config.yaml
hidden_size: 128
hidden_act: "squared_relu"
router_score: "sigmoid"
normalize_top_k: false
router_logit_norm: 1.0
router_bias: true
scale_expert_input: true
norm_eps: 1e-06
tie_word_embeddings: "early"
beta2: 0.98
max_grad_norm: 0.5
batch_tokens: 65536
Below are experts of layer 2 (counted from 0) of a mixture-of-experts language model. Rows are named up (a neuron's input weights, with its number), down (a neuron's output weights, with its number) and show model dimensions 0-127. Each number is 128 + 32 x the weight over its row's rms, rounded and kept within 0 to 255.
Before each expert's rows: "comes after" lists some tokens at least twice as common just before its tokens as in all text. This comes from a sample of Wikipedia text that the model never trained on. Tokens count by the router's weight.

# expert 7
comes after: "\n", " |", ",", "2", "3", "4"
up4 [ 95 110 134 108 155 105 135 150 128  97 118  41 171  86 159  98 137  96 136 106 146 173  95  97 105 140 127 119 167 208 104  87 150 170 146 233 129 168  43 121 145 148 108 110 124 125 115 173 139 104 120 161 158 126 138 137 142 165 118 120 131 122 144 201  93 204 165 105 119 161 151  93 124  94 104 118 188 116 147 115 124 133 136 127  88  78  96 132 160 148  93  94 108 141 182 137 147  57 107 145  86 133 152  94 149 118 157  95 159 116 146  99  93 108 124 121 134 120 170 188  66 113 102  91 134  93 149 132]
down4 [125 147 177 122 156 143 145 129 141 137 103  92 109 108 157 139 105 144 110  85  98 146  78 140 114 160 140 117 144 176 165 123 110 176 144 116 156 109  65  76 102  98 131 117 192 111 129  99 191 168 193 144 171  84 150  76 146 149 134  77 110  94 110  76 133 170  54 150 137 139 101 162 125 118 135 151 154 152 128 119 118 155 124 122 132 136 171 121  65 117 125 171 239 112 166 122 104 106 163 144 128 179 100 164 120 153 100 121 118 144 121  77 108 193 136 214 148 104  98 142 141 135  94 110 133 104 173 185]

# expert 0
comes after: " |", "|", ";", ":", " in", " July"
up4 [112  74 107 228  44 138 139 132 129 139 165 130 158 195 121 119 115 153  56 117 126 122  85 144 104 123  89  95 108 139 138 107 113 146 120 132  95 136 127  83 147  86 157 138 114 129 109 115  55 135 113 158 103 102  77  94 112  94  84 176 159 147 165 129 135 192 135 158 102 174 150  47 195 129 125 108 150  77 122  72 112 111 124 126 147 124  96 156 123 175  99 125 103 100 122 117 170 102  88 134 109 126 148 118 170  88 110 145 158 167 159 132 148 129 158 119 177 179 166  94 146  89  98 134  83  77 150 109]
down4 [158 102 101 133 135 123 115 117 115  74 134 140  85 130 141 178 106 127 135 120  71 141 150 122 173 107 117 151  69 184 117 100 147 146  50 170  94 149  93 131 102 109 130 105 152 171 130 119 110 124 148  98  92 167  93 110 111 159 213 105 122 153  68  66  84 111 144 113 131 147  80 132 102 149 123 116 101  77 160 126 181 132 115 152 117 153 119 189 148 110 153 184 152 123 139 107  99  78 180  77 152 136  97  68 105  58  98 132 112 116 135 113  54  83 152 156 111 113 123  95 147 135 120 206 114 149  69 128]

# expert 1
comes after: "8", "9", "7", "6", "3", "5"
up4 [106 156 125 120 134  75 133 172  70 108 121  92 157  83 117 142  85 144 106  87 151 162 141  83 149 124 118  91  70 112 116 133 142 135 202 120 146 121 152 110 108 125 154 133 148 134 109 171  93  74 196  77 159 122 182  82 125 147 161 126 119 119 149 197 126 131 150 149 119 183 140 161  81 161  80 145  81 133 173 120 175 151 117 131 127 153 159 150 127 139 127 134 176 139 149 145 100 124 114 102 117 167 149 182 118 101 194 103 113 165 156 140 159 159 145 168  66 157 190 145  43  76 122 134 154 120 201 130]
down4 [130 112  89 166 129  97 123 143 160 102 149 154  95  24  59 136  94 108 113 121 158 180  92  83 131  77 145 119 186 107  94 137 154 133 130 174 131 113  73 146 159 104 123 126 160 166 163 102 135 130  83  98 114  95 112 134 126 136  59 154 156 135  48 106 108 167 131 126 183 175 131 125 148 108 178 160 120 115  85 115  97  98  86 177 156  73 143 119 109 160 147 176 138 175 102 122 121 135 148 163 118 109  99 102  28 121 109 120 125 128 111 115 144  64  79 167 156 127 138  88  97 121 106 104 111 157 104 123]

# expert 12
comes after: ".", " ", "\n", "%", " (", " V"
up4 [107 142 152 134  83  73 153 152 134 105 147  96 169 116 106 213 144 139 138 156  95 104 145 178 154 182 151 148 207 131 121  95 140 117 132 137 132 147  87  81 115 172  99  95  95 152 189 147  81 110 106 124  87 120  85 148 122 153  93 165 154 124 151 122 139 157 139 143 130 195 100 131 106 117 116 185 150  90 168 116 192 195 107 146 124  95  78 130  95 127 124 126 152 103 142  78  98 137 102 146 124 222 162 125 170 106 168 153  70 114 145 139 198 119  60 116 160 124 163 116 161 143 134 139 127 123 166 107]
down4 [141 109 131 114 106 152 126  90 149  79 130 124  74 126  47 121 131 159 156 128 149 128 203 145 113 173 120 129  80 106 169 135 148  79 125  88 141  93 123 108  85 103 113 105 133 110 113 113 159 114 140 121 181  53 124 136 121 108 208 131 118 120 100 140 195 113 144 136  93 107 118 106 128  88 146  95 150 137 101 176  70 143  79 168 105 125 190  96  91 149 152 118 118  71 107 108 166 128 109 169 202 160 105 153 137 134 150  84 142  75 151 104 102 187  91  94 180  56 141 124 163 109  86 120  83 111 104 110]

# expert 3
comes after: "2", "0", ".", " that", "==", " where"
up4 [167 145 155 168 144 121 143 142 122 139 127 152 155 187 134 143  74 133 158 148 144 119 158 108  92  99 106  74 133 134 119 106 123 133 158 183 145 141 159  93  95 135 106 163 134 127  81  80  66 165  72 170  99  59 146 102 147 159 127 133 138 149 156 154  81 124 147 185 120 107 137 158  80  64 110 170  98 165  96 138 102  84 146 160  89 178 146 149  69 132 133  67  95 107 121 155 112  80 139 204 127 109 111 162 126 126 110 154 125 111 203 112 149 156 157 105 153 108 115 127 143 159 120  98 230  76  94 126]
down4 [130 169 174 129  66 144 131 111  94 119 125 117 108 140 154 116  85 183  76  89 140  98 124 136 144 117 145 159 169 110  91  99 197 128 125 132 139  75 145 142 125  74 186 101 161 119 233 141 129 111 113 159 144  75 139 132  89  77 149 128  54 156 146 123 108 146  91 107 137 103 132 112 144 156 163 190 109 126 168 140 153 146 170 155 128 137 108 116  66 143 105 137 126 122  90  96 151 180 111  77 150 166 129 181  99 122 166 136 115 174 114 120 115 136 130 134 159 119 115 108 174 113 101 120  65 221  64 139]

# expert 14
comes after: "0", "1", "8", "9", "2", "6"
up4 [136 131 159 160  96  79 125 165 172 103 166 104 156 111  94  56 146 179 148  85 151 105 170 185 124 126  89  21 156 193 107 159 144 135 100 146  98 129 161 115 160 140 147 149 126 136  74 151 145 109 187 114 111 166  98 154  79 106 114 136 183 148 143 180 152 102 145 120 121 156  94 133 133  92 131 195 118 138 184 149 139  96 161 164 165 103  95 121 121 123 143 132 130 112 134  97 123 123 186  88 170 105 126 104 127 191 173 176 128 113 149 109 141 234 117 121 103 131 128 106 106 102 118  88 115 118 119 146]
down4 [146 160 110  89 125 162 115 128 135 135 154 128 117 108 152 111 139 143 122  97 214 147 138 157 145 132 144  96 110 144  96 106 158 125 117 111 102 159 174 141 134 112  97  70 154  82 141 138 122 193 147 168 101  68 209 134 118 121 110 187  79 144 107 125 108 128 164 124 103 141 126 171 152 131  86 116 119  90 122 148  98 109 126 131 120  91  61  12 124 121 174 107 142  97 172 107 138 187 136  99 149 148  99  75 162 112 108  92 125 146 104 155 163 159  67 160 207 125  90 105 107 103 130 138 208 131 152  99]

# expert 5
comes after: " ", "1", " the", "3", " (", " F"
up4 [151 112  99 111 150 112 121 148  83 112 132 101  90  92  88 129 139 130 155 137 157 180  72 127 100 138  78  62 111 133 126 101 146  79 146 102 177 185  70 109 187 148 125 150 124 149 121  84 155 113 178  85 118 117 119 147 112 140 108 163 148 139 146 143 197 127 173 143  81 125 107 103 140  25 108 153 120  61 154 137 181 163 132 128 200 134 188 172 102 160 142 102 126 122 118 121 129  86 122  87 159 103  85 125 167 154 135 165 180 112 134 134 175 145 159 138  97  89 110 185 104 152 130  69 145  91 104 118]
down4 [182 129 115 116  80  76 165 126 139  97 102 105 118 148  74 196 121 149  91 102  77 133 140  70  93 128 120 162 191 116  77 135 204 114 167 123  98 149 101 148 133 135 113  75  71 148 119 162 129 107 156 158 122 139 136 111  99 133 115 118 127  94 113 108 138  98 118 115 153 168 150 135 175 149 124 169 131 136 157 131 110  59 214 117 102 162 202 141  78  99  88 137  98 115 128 119 165 142  95 102 127 157 158 101 212  81 119  72 107 116  94 146 107  88 128 144 141 137 118 119 195 124 106 134 102 101  59 124]

# expert 8
comes after: " ", "–", " S", "-", "9", "S"
up4 [117  72 127 130  98 147 151 150 101 109 134  96 146  63 164  79 150 131  93 131 133 112 119 117 104 171 156 125  66 116  97  94 136 193 125 141 133  85  97 171 109 146 145  86 163 167 154 111 134  96  50 146 132 111 114 189 124  90  97 170 100 155 148  95 137 211 143  78  98 163 153 137 158 130 133 108  56  94 145  79 190 106 185  96  93 145 142 132 150 135 122 116 179 124 166  92 170 111 112 154  78 131  94 102 124 103 142 169  68 152 142 186  92 161  90  92 153 106 154 161 113 149  75 132 123 116 105 116]
down4 [110 144 131 106 166  84 125 111 145 177  99 141 118 166 122  84 161 134 124  94 172  72 179 184 170  59 129 185  94 160 163 142 134 116  90 102 154  79 111 122 137 141 143 112  95 168 147  98 153 153 116 134  57 177 145  62 209 198  78 153 177 127 105  30 143 171 179 139 146 127 117  93 101 170 117 147 128 142 128 133 128  85 113 143  75  92 111  95 128  99  94 170 170 129 137 112 122 116  89 165 189 113 141 110 167 138 121 139 111 148 133 105  75 124 109 112 121 149  87 130 142 130 120 107 111 135 108  96]